From a checkpoint of a small mixture-of-experts model trained on Wikipedia.
Size: 17 layers, width 256, vocabulary 16384, 35.2M parameters.
Experts: 16 experts in each of 16 layers, 160 tanh GELU neurons an expert, 1 pick a token, a softmax router, a shared expert of 576 neurons.
Training: 243M tokens, 7422 steps.
Below are experts of layer 2 (counted from 0) of a mixture-of-experts language model. Rows are named router (the router's row for the expert), down (a neuron's output weights, with its number) and show model dimensions 0-255. Each number is 500 + 50 x the weight over its row's rms, rounded and kept within 0 to 999. Numbers have three digits each.
Before each expert's rows: a language model's description of what the expert responds to. This comes from a sample of Wikipedia text that the model never trained on.

# expert 11
Description: Mid-word subword pieces. Inner or ending pieces of ordinary English words and surnames after the or a, such as I-reland, past-iche, pers-ist.
router:571510483477508511568562433515567428451503420525420424520483479429516416498491574417568455474433569436498514561496499522427435429546481517522563468572462454467505428569579557530497425501571430515513574497427536475520476445430520525462566444511569542485424569433437533436427573529487468517477467435472477467510484534432537426572569575546465571420544489468511581527538512553425499525468429481466437539493449544583483463567528450464575476489570487575500504563503567504488569520439508481518429476485522463466577497472574489563573577553524476556507572518435515572566468449519435496425493428561487465434428527509495570564440542456454465440478428415456420489572554519555424426553502496437485529571514429478436420530568429429527520578475488474583472522438433542447493573569531
down0:566416580479538519463431558465573474504489563458410499547505517583485485509465528380507564505496500558547560434488396543501528418515576426531477456478531452426416600457503459489563511506433517488511441544599511421601484519531486582526550537448524549465437576489520509525400482502500526473597401345483551518450533427571454543491427501563507491516499452504464453459576516386534458543542465522526543428498441473551384549492538565525506484511457486591530484460449500471419532519542511516458537485573507457408488488535484609499515516517482442459484453500475538541493510524454462533574466546568431540560484461471585495552547568466494516392547440487423473614496489472598492464489492491571499504653469576434496480531457489433517509398441462549500466503483497475547512585546483
down1:480559490501540503479546586573527432478492409450501538693560477503483508468519565588532493538465595407485373517533406462609573467624567485580531467528633455580561519482444477467518436470549517438441491428510511466495604517467440463536469567571436565530467499397477490500457414488465433424534444517463495481509502508558523495522455550457485550517526523516639470524441538520529550591492447528586460512541525529511430455527537469545558448481520485548506555503504541458536525479526486508497510516482437521455472502466470573382429437612473601446443474527552590550503526443574517480455542502470485587585431525566452466479505424451511499491506543497533486500580509501453526504552563450549567413460508543499482509531545473439542451540525452496452430427501497478586468524522517
down2:586521389498477505519551502472508420430505552547504483516514465476549519530530443474464417501476510569529537571547383498633430526535580535485468482476441508544470480459475546506446515524486445439618552466474398416440482479588506512534537478483483511530524555514569580494480503625452490499479531545491497530586541570536467522454450501503405494585494487487510555448484555552467547502532541470444525580483519513457529512518463486572520538499470511426545540520592461556428500542510470504557456393477495450538586612471588500569485426526573468418520488422592494488527599453566592549560487530547433595456427460574480505464592484450495495502470538493611456561507509605511398400425545515472562493449422501466560504505600457527571470462533556560475494465541555509510386469464496
down3:567414499510540459602517453495448481516503483437450544611408514636511530489514515456550484451464497484505524467338532545505520503468452361491485520520552541447338445526469474467422440496437456516537562519530451491476445554585484520515496558487518513480399566466495497503491375559449535425573503567484482467526476519542483452490475488495485535552408491557536515438474491456509492613455554516495518549486517441511454555566574475480448524420497494432510477610486456600456438534524470475402361490515525572472478528522499547525545504502470469470482504485453495580392481460501541486541435502544569454449515532455487553470469459578496429517486481476456421521564578485428481505498532538513357445468462558460556507562438476555656447478588487474483518494427473513430493517469561
down4:471553430451380416510449513503567526545524480573556470500500480461462463540503517540397472503526439483557451463578446565544536442482504551424533606532397508596444543533580485518443480485482434538599448540533556492511450502507552482462513521545376474520432431508524573564449562489526505514490515408401467556492488562524437472546501475587475447477471556568585522550522495504515511421588535444404512543375486507533473578506528424469527481459516460550535425550394530488529501487511500430562443482381532495473517644445516503480501466562492450547470531540499489542558544563362520497524582455448510540455454598454457442525537470451481552504570443455531510614516495447532474432517531487473488522490565482530459650526471544510486516463548433460461486484540442566544484550556551
down5:545442425533461506528543454583471493534511469477579537539490572427562582481469485463558645410508556592544506557463439516547566539475525481429440599551484465484475519516584594527474516543508476565479485471501499497453456549535555532553576461515436430534454545574496479409572512526521438516550556582445460562478515560488478605453479514507468503496464553481578559487510557437509486520425394512537432474387492531527536427455519525575569475454630561479471456530533521560567454427487580517442489404528565407508532489475463423546553497491496543528578553535468527408454568480513529454463611500552554464530445477466479511549419513477509513434499582493478481512496498557415506435547543562463564466434391448491387551495531475500459488606468583534489428532535503516546476446575531
down6:507423496483566562507470589514420479542529435485543531479486481500619537560521491517571569504453482478528454452453455542416540473500459487534512452526461432483509489471546549494431556533586412414561481470437372714535440489536539551517522518433540490544433476508506529462530544542507447496462435476489434391511512475528459567559545484486475418525587508501432478453566563512417529423539496513422531548450591568589509528476548538504540515586448434452511500505486480477475447480512548468609512509533435500460482446421499435543414504515471447462500493505389443617477457398578495548511506527489422470442539411498526475560497520504492419564516571467458460531605494396521501443468537481567439498499531527498600574450423495465460521497543453539481468492597555540532464480419500
down7:452584386607483497450518425471449513433499420526471449434526552566509491507475445506596508475485502534561419496482618454459470488533563504394660501572537500540469479396466533542534579502510491589500442447410465467598605496511491546497489458522534565485511519460494567453509470467533448478516564453450567495575510454594547574536450463531438446525508480433392557518446437473514477474527450482507533417511486512514459530573427418533525489466579517579517551416540470520578514567424582500575486521574495550475490499599491517444555480475540592521381631470528487545511483536499494450389507568543529449490488457434577522524506560413507618564491477502519520518514510546473546512458561464493508433582442493502530435488488534485413465486464442451551461456482528517494466545454544
down8:517522512545535649440456483419455578457511525508501446519564471465478537507462466499504483505571581554545438515496535451528519553545471468548471434586566463491482502471483510451552526459551602398613533536564478561545398483531412436547515536368511430568480483473473493516532457455487558559492556548475504491545520545532486571539576508482515551540572485482514416460551517542550541512521508393478598559438502517533551414530572466493461538478421551485531560509543595450514504635518402527456478467491530503555443542463488389560516445506521470466532452509508492545466527495448560551520457496425537446519433599552634554524511479505522473507489461555498419541383486518531462381482465498424555566458461508409482396497577529521400494520557532465440486417521469487471526390483462
down9:480544389536442468445550518496422552532427507499476491498482522429492534525505570523471465484554424510530527501606556500503539476450492519431468521571529412459531513507492549491506427445489497502477608465530579572524515563479483547529510515443548519359456517486511491566525439444539568494481469500481492495570444539496521549453476522571535473512559501452497514536531431548512472394535394488553495589490591607455523460455625497482579522547606530480552529487460484464519530509532512485496498390490518614448420465512528510460494459475461430461506496441542450556517383536603470472575383478541428478457517461535499452490558438556490533473563575384412515485442504465388427536571509488520479566489598538539407469562534537581514572484541535438501433441550495556477550481647449
down10:482538483482578546498500567512526431444474474546383466513428482543541506504536501414490520557536531525502523522493483412479534457507452461396541509482582435506526462532603589498505523509545435470492417540446508529548554554538457546469470516515466479538520545488541490547572579471610489617473512515502609570468446511492576377538534481513577499479390506467511535490470497425596479406479532450446399448496594481437639499465531437529540505518541515433403472484482534466515421510570456362569543518500554610482487523454508540385512511493393482376394505538438502528523524519495488490484552505511409518473484521550560585528479454502485437502473532565448539506515494512451573567509482442496470600477483401459523530442459578483485480479483519486574539487410466540493401499407524
down11:521512466375482495444523469426453474474496410490484479594556512450535463547452509475611554423497544537513477515462581526452487469543476595507542419425597545394464582469527486484538409485538481504391516539486488534482503431523568409443435501546547569454516491491526531544560504502552549552522532573457464449505452570515543579375522505579499502501518571492529576432536498544517448557544569431466523528422511498527510506499482559414473442555546487523463449484460445476474523496512414459528398480573494483466500468475473506463486485491517532443566469451515500478530501445489426494482487527444583533567490486440461649454580529517522381513509513381508488363455511481593558478513478576530434566501527606508493415578451495493513420534528510390434462449438448546409570534526437
down12:592454479503570592532515547539530367565498356564547494502520479478521571515515552394557497460533541511559535559597596498445523505483512481363400464515522537426424521454465431531592545515449493516498489514496445421520466472457554535483474572468485543499510471561497507565543508436551485625430569496462462438430472514562531480407564474496441507443449408474394519478521537501574497486536434553552458470546570500479484533585511450444483523502602463477507600434494518562446421449569497487479574487504490521526433567492543526497425463409352447542507481555431470524461528453453541468530502450527444493520505459518518458494479511521516559425459510481438454555373540496512522463458513561578471498457529546430429548467474518544468480593476511463438570565550562510520596545480533
down13:502489485569499493468397518443407451452491521521471576472481474581407481520467501566441516503425540496508413483500453517525501560501426482558471426502523546484506537525489471520375583531419514465537546564554494596495444505464552533518517499586529475412520567463418386428499501507442458554522530552480591439515468500438423529538433523442458472618500502459515528562435440491442374564471548537440490504581510482442476431605461450514438444503496521613566495468466504506511389483511444399441457494573368468543552489514525506430467475549427546525497450468475629507372518559467480398531475487532490544506572424530559492543411541470419491497509503569475495514481504450500530466505452500554549423533519468427480533524492437499423552458475415540513626539515508562493530476460538
down14:445599462493441474553499514567529453606520598452442520575501426456522440476476512447543506531544489475394528412430493583500433439546405407587480400477516527459482562466493562463547471483510504477432514526505512568559491547583465548478544469485493537403514475499576537567429601497513495413539560502540442431470584519540541481506576457520425486441567481510535448467468574491499443509545426396510536506475507524441527452521442409459505512521500569470508522570496471561507528594542468504547549433485477520523487514405547378544521486565500456469474462551363556538521445541586484546453518530591485499534436447505495420472535411510516476539424424556536524428499515597472550453561523441533501532459540419521540436487521485530500456538519586481500475491418530505444372473374546
down15:549495530530459521489477464442471513541493480430475548438508451473512526485526559466496586471469594514640540391495600557456456471474515444495574444499502576604479540505606417427568480451557505552459462514504543531510487493556518522438418468521511474513441430487460541455579527346475526573537525459477511501523573488473555471530503569460494464522513572466465451463550549533462485513531442574423484516569414435506661515461591411553515581504491546488484518507484465524495549427507506561560504563518649524464553487547566543477415536485437395450519489457509559572478488526490515467488501521432466529539397437497497519517510498451433561454483456411512555548433548509538585491462423526534421483582419523567485509575399530526504516478463547483521581510478416536402407544532473
down16:538482398497462523530565491497471603545529494498505537511423527477423519511489546496448431527549488479560498513404648436510546515500530614517480463435522509502561448499467489553580419379499578547444440546445560506544565479513567495540559506488466508613554482534536464526480418468536447474578501448433486412489472549459339479557545512469560535526499457481439485501448529558560562462527503466588507536401606538464427598529521428548491535514533445605481521514531490470543549577528466495444474474587509508499517522553557436471460488516507485587563500387447432486470534558563527484506532588475493512484465529432498519397510479367579605451539522469567458587428511540567547531425496525514507442522445515589484494467555464541454529567510533452462492518491548472577590474469483

# expert 15
Description: Infobox field labels. Labels ending in colons and line breaks in bulleted infobox lists, such as Born:, Country:, Coordinates:, Died:.
router:614544502460474471543553428419534456523477444491435425487529418416497454520550563431577457476427556394457444441448440533396511427460522506508562473566566490444515477532547527483488410537606455450492531544426543566531553456425467548512500469493605547534459488499467561510436565470533463468475478529595559491426466493420529405547547550488483554436507566472474539484497577510462543500547406555516420466472497557531472508567543476423502531494559505536518524507494521503523557500486529449530450469465498476467546549496553514612541576510531461556528480561477516567537442478500415545443506526481418566465406454495468604549402476514488559391537462446469423518595507545483451405571554473447486457576469413426446484563609425430536494538559477521528461511464486533459513540618472
down0:521536499469494462472547462561441435459499530471493639577590505543487543444520553514417501444507557531508424481532490428592552546579481500510594419510571412504452415497502470494466522408614551561474517509510598513444500515577447579474522504537534540578576507558518466554500544537517489470577587483555452586431548565499569504534474447473518476585518490564421513499442572505537501547463494590456434451516454452581472502506541601577494492536483415565507532636537513461440452531549410510514511510449461465501465490501559516567469420553501431478538569458519499422471468439538573496568562552406519476522470489472500559500495470523498422515533595574521460410484494467433484546476436490505469490514559435554504554414582509434482396447546451519466418596462480509463502597451444
down1:557490483518450426532534560497530546460514509518501592505447460515378446408551516439529453509450445561546389494587510533519450557497499524468395590546520559488562556475468570542504472568380558489478544452515473575475404525514538546399448477532478403498467485525503525516537471508457545416486451526532489513525491483522448512476560500496401517479497471455415526576535528470520465416461558562602513521505441437516517448394504522494424582401483487545555493623463471526452411580512474477547529479483447497461524597531519507532453529603495596557467420474609470531502447483456401540475530566419487486468492448424509494492536454489386499533468454595483442464509418495534563524503560503561601525471528461568470446546484439488490614502433518576460530525482479426469483499436396
down2:429486587454475443463415499550492526453523523549584413540529586467443482572476483473530527416563551507491542601524526410459469475535569444505491463549445413569483486490518449494446531459547482529597479507458557493462506470436473626490593534482503528507424545509431565468564484432500493569404555545528517576447447541513518563541522441374534474447587496574503501465434586541482495508524517526424462452522498547600567452520570497451412537490457455511473444536536481514446594479468564472435560550486472511420456543372371531548435539542451486502552582507486411643499517442512479577468504445575479515532445544408462527445408578528552423495501525567497567406516497429481485517526497454537496472517496494527511551459486483483491405562450561550537501512511546493497585511534446
down3:528397455532533487535474519457489509468516404425440564449579530492549513498569464557495467542509533526521434511424423623485467522541584457486489529423540560496547411482473537432488421485518532483456518440463458490519463523526537474537545490390501506481494584413470494527469499462612515484555610517583459477448538511431447536465515422547426510538397612501504563436479437578557545512471453539584610477531514472479570466465452523491461489528507436454561523501492533399545459593509511494475383483457454497435515468541495485558429468478454452463484484478522443488475592458535598570549461431448530535455524504695472490555410513527425544571528485437555551540508540508491537507552545462498580479397497487398551472548463481514561429500457468496533532471624496481466425454529465
down4:517482527588451462497576460493527544572525514473465533535485434517559503428474497506476495472420562529522575576535434399539432442593539493488520494486584576507531547471455486505500529505531494527496537544563537532445498462484536495561555441490451529381508603460541521431388465407436467513533543514482545453457581477556502471425418500465508545558504542575485470530558322509480507520540652497559425482614536569421448470501518528532467501499585507523522503474463451450497542459440432542506409454493477498440481556529526515528552532570423533489559565495451414537563613461512522451521547505399487477568456537528362508516522572449464494622556467516477499456493543528449493485429448494464415518500478555598523474555510518443553565558514490549507557402450446452484406535449523
down5:543519491589518509502548547580453494460531429506505440466494498489498447459479436488500463485460521539460496579529465547569428448569540546524482544476443521485530466463469448400478526500510579498489403461486412575416521630463464546526463503433449502493515508528484465478624480521532518564473559508553457494493527484543456457491526579446583514521529477476511477431427544458506559404558524437397530417512558469586390649451526516586509481486490456404598441558443503543542474422508533524548539532459478565375504564465477463543522558475369504506455560413487510457501454484548522515567438484438509507427460444531469459450497431442462638550464496443529418520536515555515562452582412532413516577486459502458550382523574573493519528512463520449506486459556476537414504437518541
down6:450495527488435440464459501449449544501447507429537548442470525568532506492483507626515458520487449410492420455472516575488494369437516462545487463518588435495478498537555464535428545520440470579496456504470527560430477510446457510458531641476559540517471503511576477463571431575517474531511631450459407481571492478464440486521533549532592504518512506500578394559469430500515484568434463483471526459476537418492556577557566506500582517438543539522581461608566614399515462465475547493511495545458415436509479479504453375483610556521486417507439462529569458435556445467534495528463537507508617543499483482534553481509492540502565486519431586511517496428463554437453517531450494520527538448569541554417476487543564468461522635416518466486556483575440521478561482546479450
down7:477556428456518476534564515560539537577506523508449474485541492502506459520501480512471474534516493501519522530451487485445572531577524552429457495535502404533495465503402450467495486494496521559396428562466502455518428448462453640484606429517447531493508492430547364521415415557547536476499445508409449554482459631544441519465454492552502479514494541482548489511536499499538470512410464570477459467515512510605569531436512449463548389463524517499397455534506448581439486422527493533526628421523460520382459536557553491424513438436447566515538489471482457545473410557472500463560467555392583463453533493485500463491437539456407543449490450447576509519490511536470364514435425497401568551443469522423549539467479511605515468471445461423495490500590520563567533458527508
down8:446544487552528389516488455539513432505525557487528565503625501497505474537517476528502457530525534483523391522511467481484513507500537519538563462435513534452545482488512522511484510471477585387479435534477503529475496484534473530440437535498538531483532505532529499457512495516443505449431430533469540489457485559385543527460569462418444574576419461492378520619462505570441452414494499431471546442560515473605493592512555404492521464589518452512529591554517429513495464524483569502560562482477475486468611499569563392483549498422499551473467446452487538503495529552481579416523547521504437504530593563581485481540553606559515598528519511548551317449457542435552423511496400455472445477537597438503613561431525513464462471507527482588555483469509510593488556460450525
down9:446520500487612531588511534532572509520441496540519450561468559525597471487511433481502483514458569515533526503578463427439533509523496516517567466494512461460431512534567439459592408474376585486457513437458527533483482485517541392587535494475493434589567455478473500484375441400505574552412466500597448554528447424578585515397447536566496484457454540528516495507433459436531546446395586493497491437535502549488510608505506497513510510559564491502493425462469514569496499464444527470536550577508443531421463509508373507447513626496532399480486552501465450510444542480495544480454496489532428470530421409536500515492437550448511560424542541596459602478508476574484443532415593467482592564476418529496473464527475513481525556429556551517487568462479468432508542494510467
down10:468448474576484490539393458542584516525505425591549543558427455552482622459560513467434524490485486586476483544550475650574546583504503482551430550483541487531519508423484502533521457568439527470423456464482571475470512416533552519551461473520580489509524390536441563485453498473495536503433413495505489470547431601496460577592452519552522557554474436522548499446618532538420487459469520484523522453498482511515526558483391414495558469454549455517547493496530491502385481445496385452505468521536477400502629439525517492438481417482546471611572512502450493581527432570541522548384499441499518458482531538508448537475590552455555487424505445515533413552489511534507432542603488485420551411482551533484506502530494570545422483545517485551498532483516520575540491569530488
down11:470573570436494479367473409498549462556545436563561572450469466505525515410476501466512517533537550491538413498503459436504405523386481523478507504532553458446509450496424502464558522550459485464491576534624493562532496415541494472464473577492478466501588482573478590488449441556531467487473438494607455533530450421593509524562464558516511470560488548510533407509488491541528468485472545501398401540445500493508598547503411484418507541409454466442456480542560560496435520400528528503504421617616546487471458526486570427526526535429525530527466439478498563466503397496454533523520525388526494439600498531481521535503573536419556577527498539456517469554532492586484521587500497419502472524467595474472406492438517477463412541486532556527524543461584470432547469454548553
down12:455421462466490574473439435457459553558561476472570523471487480538450577479488544487456471547546420450394512480452482426421456492473443469598517552435497538496569514460473610546583491476595531470509443473430572432531548472544602480512521499515536469576461556550481488460511571477480535391513516489507515448456349483526410494644405535562588504432561516471473509568548472518461547571524424505463497535462523445535565504473489538558425489517508474544506468498446494355520519526532529464463469425513602398446503495505503474506571460530406493481467551467529518501376477423499532490518443566464444495476530462371463436507511473486526520444492435478412492470435453475525505557528507508462492541472563440577564481526470527477518567446554470503466446563548570448598435573474598
down13:573445488592452523496474500606544518470468535498467561441441608518578534486553500425457492506517540539577465466516534577498403527439467532586551430405500405541429488559567485543631499590502559590514562487464513566465472536507508547417444497519502558520542647548566426616478480516482464560547476539565507453477460483489489510507533529564422524448490515550449533488517566515536538576464596529528484509469510567515459542566535480534419577536546548466552493459463637508489563595491497454532549404525447407471534485509444487603524430507515484476534485477512478538481414464495482490478531491532539570535469528402505468566448585538454556459496576391418553529484562475546470581541476500464481514503554526509490576515498475455507540522479401580490518495622450510486474574599514
down14:468526512444438510495433526482483469525454609430462507490558577528550529526533520522543428513533453438524527575494487492486487493509577549513604476499467607382504541508493540537496576538480465520480507448444466480480479531506523596605515507530533583445411445431500428453550494498424536542473482485533483444523558441461500541517528511556501455540566460517529448488454518417523537463545482535537578492620469565555479485577542509483482434470562404518615424542388521413405513531485521522445429519551492572408451482531510512500459470425463442558482473459470472551511469522460456463579478553534367437504483452487667431475502547519414495492572538474458413505471452501557528477442523460556453463565526547433534542384474472479503518481423550504573623586450452490405406449522481
down15:557444531427447427492606449474446540558520402365555536436486548458533546570475537469517469557475407471426525536513466437446512534497433457570619473474501513470580485545518554458506533546510460597465513541462551553555594576497600548455522407594547544543520511547488541517481456527541535437542659534417437477502482527528467435482487431540536506502447514516479456489477474512531466504472565491453547448473494399463486530416537525548528544562495514474499450445535476511443565384503512465398509554490466494515521502430443454513432469433541503523441537425519466570615483518497479501487537588518472433454521492431470481498551518506499466529576470555372430451491456429518601502549485405523543564536459402490516565521447520502486396545455464463569529498496355463519444529531492
down16:381528517508611530448597580560429465488524499501534549497589492499565518488577599432564484500521454502540631505545521463436464596543372563515503393631567481491466496480523417561536516465483333426470454598483529548500526515504486450530452537547516525577412510532584530526480475426583458463461484457584605557569494568508484443520471493562550509494498501582519572445565542479536467491514501567492448451483466452524498552503517466532491473539560452436536519452435511531517536486597539534452517459500477398575491522609509523537468466531618475585587462482477544522522459383512542502506458528527479507539597574501517527486469543565407491472501568515483529436542462441447520492482504532469496501525525529436370490485487464552472481435454519444498507468514429464538439497452488

# expert 14
Description: Prepositions. Prepositions and clause-linking words before a noun phrase in prose, such as in, to, of, for, after, during.
router:579527520552539561561563429466591475481534430509436413510477441424551448473506572446579477489421574413522487549481486509422488420536429460498569472552536498478534447580571524571476430497578420456546560475435546468538541464418494533507576542466586553509441541457514578476443573468455510476456486488472419487452511510433488428535560557484498576436525465439445557529573529551445512477504425512514420490519517527558482490577502474548527510487576466551480517551443567525520582482418510459531418502524466488509549508430574443576570529444538497529503535506537458578573568503511413482425513510483536452458422445553538576570426513442443500410486437448536429463582547479537416437578517491491427515588492435497421418555560429429553538543456440463553446462428430493496506559569523
down0:438490545520458493495562422405466502538450536514382554582540522479498593490530478637500560503515428502380532507454488543557566540540577506526470544475511504553478456538468544542453491557463489558605446429525502470528555465499454520489445489515620561638530525542471480448431468507532477487457488504494528451433453441568522520401492485511630460471429380542504636514546440561494584528447499454475572515552538405529499541473527516437602574559468485533450508464422551472478468506551489469581468573530493552494506548479415521525555458474531519566500464462463400544388459483516502570409454610442556471574453479542511522520515528445456517423496477514592497510574533495574513488471616567508478509525497433452490499523475489462428423592574471541507493521455490563532547496495512
down1:546473465517483513515512463493488465495428491490514504532560507501486468483513462528513546570535553472565466502483533574422421532532544510419463530489458488561534553390356532469504560441472510486565458518472533558529501540535553538603421611498513497480521503486512466389552490516513447550519589475403509568418516529432509535531461576518554471546436511543447516496524528468532487484544495452521533525528585511513595519565520498426534454459541499575505565644578570552603417483446531428505466554516464499513542550387572516587485582507506506580448494475431476475550612543473492432523537483507467414598602538516518436442531482535427562534551604446526575552478527515511447487436434512532395444407557416465391417448462550486550502505531427509439459445513523475490529402510573
down2:419505461582439518466402443471498510441549410514542524545443581409572574440560539485499560472570477481519436561449424506482449575501510470507475519419514502533567457456523459554597543572513488506511467443477553565448572462511405466515477524500529454481416360448451514475584505574534432526437449435465501591509460475428469469497571471505505448496493485381512463518535519445534597521503515551478422574501522481515407448535548543505525498556523477618489575491482379536595596475642458466573505446509525475456403453496555499609503454512412565487548499495552536417471508479585482469510463529500471529508500441555440509502484482532445525523438496518457464533448508534531472468500507525450568508517507520522497481466584499560523462573555521378494439538401631539497564567507477
down3:556465477536553497525459489545506502583446463435477470550472492473456492508545508530504370530520428469443510492553453520506474493507489380504516508545453505495502442561486504508507532527554399599501537486385495541475548521507496479556570535456501493511444450528507493431467459568499527477438536401425486521482516521461401501455524336478478565534514464448525452500539459483468587475545551527543381447460414441526471532562558457443500594460473434547414629501440538541573542513441459464484531498490447517519395327437513604569510510536552505511537558492445565456496586467514463464406456437510465494525445454538522577459488544429400488535497560503492441546530434554580552509512552443532507482445613502480535544540414448460546490406497546493456518575469563575460386448488483
down4:438511535500500416492529445431595583500512528574560455489518431525488492537423508558521479476385497504572481438495666386494477408496640593491556450428478499472500557540517550583484427406498489530470460470455499433440675482474485451467463499639489455381501502508507534524580475517495503482548494514435419449450516519522508532502484514504448513515475476469439495534505533551509533575577462511463467567609558501438513561471507537530458477495596525546532542456537503538493450513483497564562565541479553434445546470476448587411586511462533462456560460496453600603474473495477451491449467519561526493508525507464438446463521451542493486511423461489465498593472521550471555409500576595633534608535490467479519513499531511539498498495466548494528417583490511511506499540472579
down5:453442470501478512410467501520515473614458489463538558513572399538470531416577517521486497441567525499485441421440454429461481563523521574528509494494414517505597561478510457538551514554613548500531485543522428465568436517406532477436476552594466404551516454447473452428521485494514502472516543449464501468492519469564532463498569528576430551490502619564513575456518538534454518439449559485548565504491550460451458519450500605519461512545600380441580470591505505613546553472534526493428460517518477550546553558527453494541478423562500616445457537573534506580544558449504425413433500456452527556503530440562451518438558405471493450448521512472495478533509453498516504528447499482507492586543538532500468446526584463524465493489588671478581505517426478479486443605499498
down6:505526537464462621476509456513533520452534556504398577610480499467529442495572566547538477513399514586511511527501593407445377529497585540363467459447489507456505534622466476471607465534530535597543518514534472491480486489442540531590509466499545519480450500457482467430430520493386497481379557521470608491506475431446533546515502464549606539504453490517534443513556440454522436442518483528441530457489451440487439486483442467533433464459497535483415414474537517499520563545538497496522539518463557470525521520557508487382430587499525519536506410482569491496501580506483498462564540566408512499433497565427546547543478480542446554442513537483573479547534615502495534418442574534479612566496598562538468448530498551543491486476424582566461577540574479503537517549477492
down7:454460526450525540518601503542469463495519496528588502493501537558477416516516453429445549570530538542448536510537524547521444601523448431465491508494438564424538489519379583459459494424592655433512534442529488520516347529510472486555493491451420504475501550488427476516469474467461488617488527451548412467529462570343550538441454504531606553415428524480566511497498494432506467543490519440413491513457552439542524432457556411492505596448563546466613550522543530543612494447493520581568549501514538498486515524537446510560509494470501460479415458525472542526552510487486484510565562475459461531464367469541388515439470493610494571514487493515575462505560505448534557497480467517478533435454481423448469487486513465562428573453551507480461436416554526487461514495574503
down8:461603574547485510534499490454532468495591531475527506512549510519427517448499577485403522517479449479488453504472546486522555364501493498551572565493419510522503479414478515557465511431358534480485511469478494426509442519431471491569549569522511564558508604412479448414473486521459545442435619536411478519598608628444491485487407533539506601511598516483524477532526511467521393393542565583537489513593550497563530548426536467381476567413544524510513443470565463541488587512461537454558529481490510421531470503512468429519483537528491443518531444443457483469577444533573529532476436467532481479504446501483502476446608458527525521457585397612447462468511516505570472452508507528497524456587565509487483475518538489441513537551414609502542524492470451464471466483449454
down9:465505554487451548505549465512534461466410629494423511530403571459526388527535523493621463525518487513483479523546540504439389567465558559563531495470515490517469457495559474520504431477583409518523420482465509455480530457482466567534503545497572519543561512547476548515492513465477612473506422498464497453602461534462519535492443496444567509519514462492544512439495527518566462505490484659417488533531494524481512483498503421441480483428510417504495449470560519443477557494502496584485536519538554530482501525627451430533508446457466550467517425494519546542451399529530541534507444504481417511461496526610465538516501445503520489550395437576450554494561483495641551443557420515570572440452574547397446553504391546508580517541480441566549523330435499439503544469473436
down10:504503486621392494377457435510540653483505483530498484613556523523551625490455545595422503437548513556497457598549447584456457483547568484553489529481601498548532615506531393518458502500556423614508464545457455482394549438450365510539436414492539493461510511495427532569488466608465499557422461533505517512458573506475490532464492442573452431515475500512433457504549513570528450392569449540489490488551469466549495507569476443521522520513514453581496453485456495492566455480574411491516467573527511525533546493519551442413627438549542508402463517593469470574562476486472445523457504526514504478489466542438489428561478542432547467483550531510492601495555523494545480505540557484491518501468465460465534547413421469552494512526507543479534519464490413483484517488483464
down11:527499540583488526568498438493487518537437515499482500491446494573415482570548505454530484441536602527497532481563463454512412571463476466450481542487514475521483525567483505537549521461541512509517522495459494564415586456522558476380615623562446506518603564599503466559517489537530517466462449509567429488515475528567524359485547671466577396509525465487453550470557477520478466472480506456532472489547513539455515529493567566431446555612424422595502453477438510494559562598563550469391473465508429527563486517506492537455474506457487567542515495429451492494541558528398576436455521489526511549547501451507454441429585452480414496465451603474509618431492517480603490413471473524470512534489581457463497516543422473519488481521502474579527494518408552448514413455502474
down12:520433516501528507398393519533415518547532544495468576419518483523539574618501486453506528489488559494466502458368470531486627525488536502488547440474492435471459496512514451467527473514446536507606397470538583545557482470535557556466531492567523535524525492575502478558422486537402472555611439453453492538488478449502552549570494510481415513467593563532477469481489551523425423546432464547507525489562545399476492435535533367502485489459479483452559450466620580568465479556352428516470488485487548443518439494555554500510585523525611527484415510430466437569546512463547504533477516491427439547414547488538500551471498514591559445586524443475463572496456466523394518507493468527456462501527445532524636498510544460524476531571488472474473415534522496413480476539512425
down13:503544450458494545490457514466537524574547494497579619508490484508484561447553494579546490477468506478487541380481410438401503524469454605421473477568487480440493512508569545543458511512473486464471532455411483390453471542527553484501459487506510508540495498507467556484505458423405582553497587445534453406564481445557466502504506538460509553440551525450511492458495558467565497419463536518530480501462558554485490460530456597602400525512460525602564604501566479497442404530454504626520532489535367609552477473507556545497488554566435458533532574495529501525520596560455499445456509530527581524504558530441538510520525438448398478406476491499587547537476427472549440508528478420502373561494457565426559428560442490531453511455483418451459437457522434554480466570485439
down14:499427463552509528511481497557592574562504536468500448526526525454540529464544492449438529537511504426489551596537477455502462538542610571520555477475587463472490484386501471551604536471539511484487498558486503533535507493477505580500564489525558481418434427462486543567534483438456519361464399436444570477427490501443516519478558471458394427463578521452510480474497479602485500530589437516467424562527550542483507589544488511407477496487543579469507456573488502610467592470486483444487452578559518508500505490514492559446566489382415569505526528488444483537507503582576464477575518509468543574538600446443566470525510433502505395407527504445547598567529557472471592588440557484609524532527491435411451492441486530504397481534574510509531591516492526477456556484543537
down15:489480482461522394522527587596498489597525480513576461541549499476455493537489464528466571500538517417594548534549569552480525449470498558539543624585500469405446521418472420452384463545543496517473586545483503439494570463531465626517622424495463465523503507533528445561500617485417487504590575492496485447508468489590482531535408499475470527590450442488561500522507502537526559597396519504480483447519525543449495512505553513507506439470512424531501525446630542477441473481529502606517521550575569448471457463525531478508448476499520491487465428465507529476488371466466580609437483457498468501497454542496504416560471495473526596570561548496572456425456570444485446549528511483479554459468427484474540522488522517408467490437478482475619485607452523388489449488478510
down16:552503524477411390538505495539579552541484486459436484526506509526468564387601543450494523460509427433499520427560556438630420523510463532544507458476524508421471505533445484518587503506431555466563446518561460494495492524415457451478552520427473504516482510450438412480541465490495405489397481523521487579610534512549479449452490458567528473567525523614455511576503523433518447559455474617491497535589470521511531533566475470400576508617530542540557545535515429435527535503478530423546475470565393602500533537457566570510581501450480556555603503541444501493465520498503514455526500455601438458597470520564548474567438502473548500509483504480459529480466608476464486385569498539550501465478554476506551455577518508468514545406487527577507438559467464620476493456539556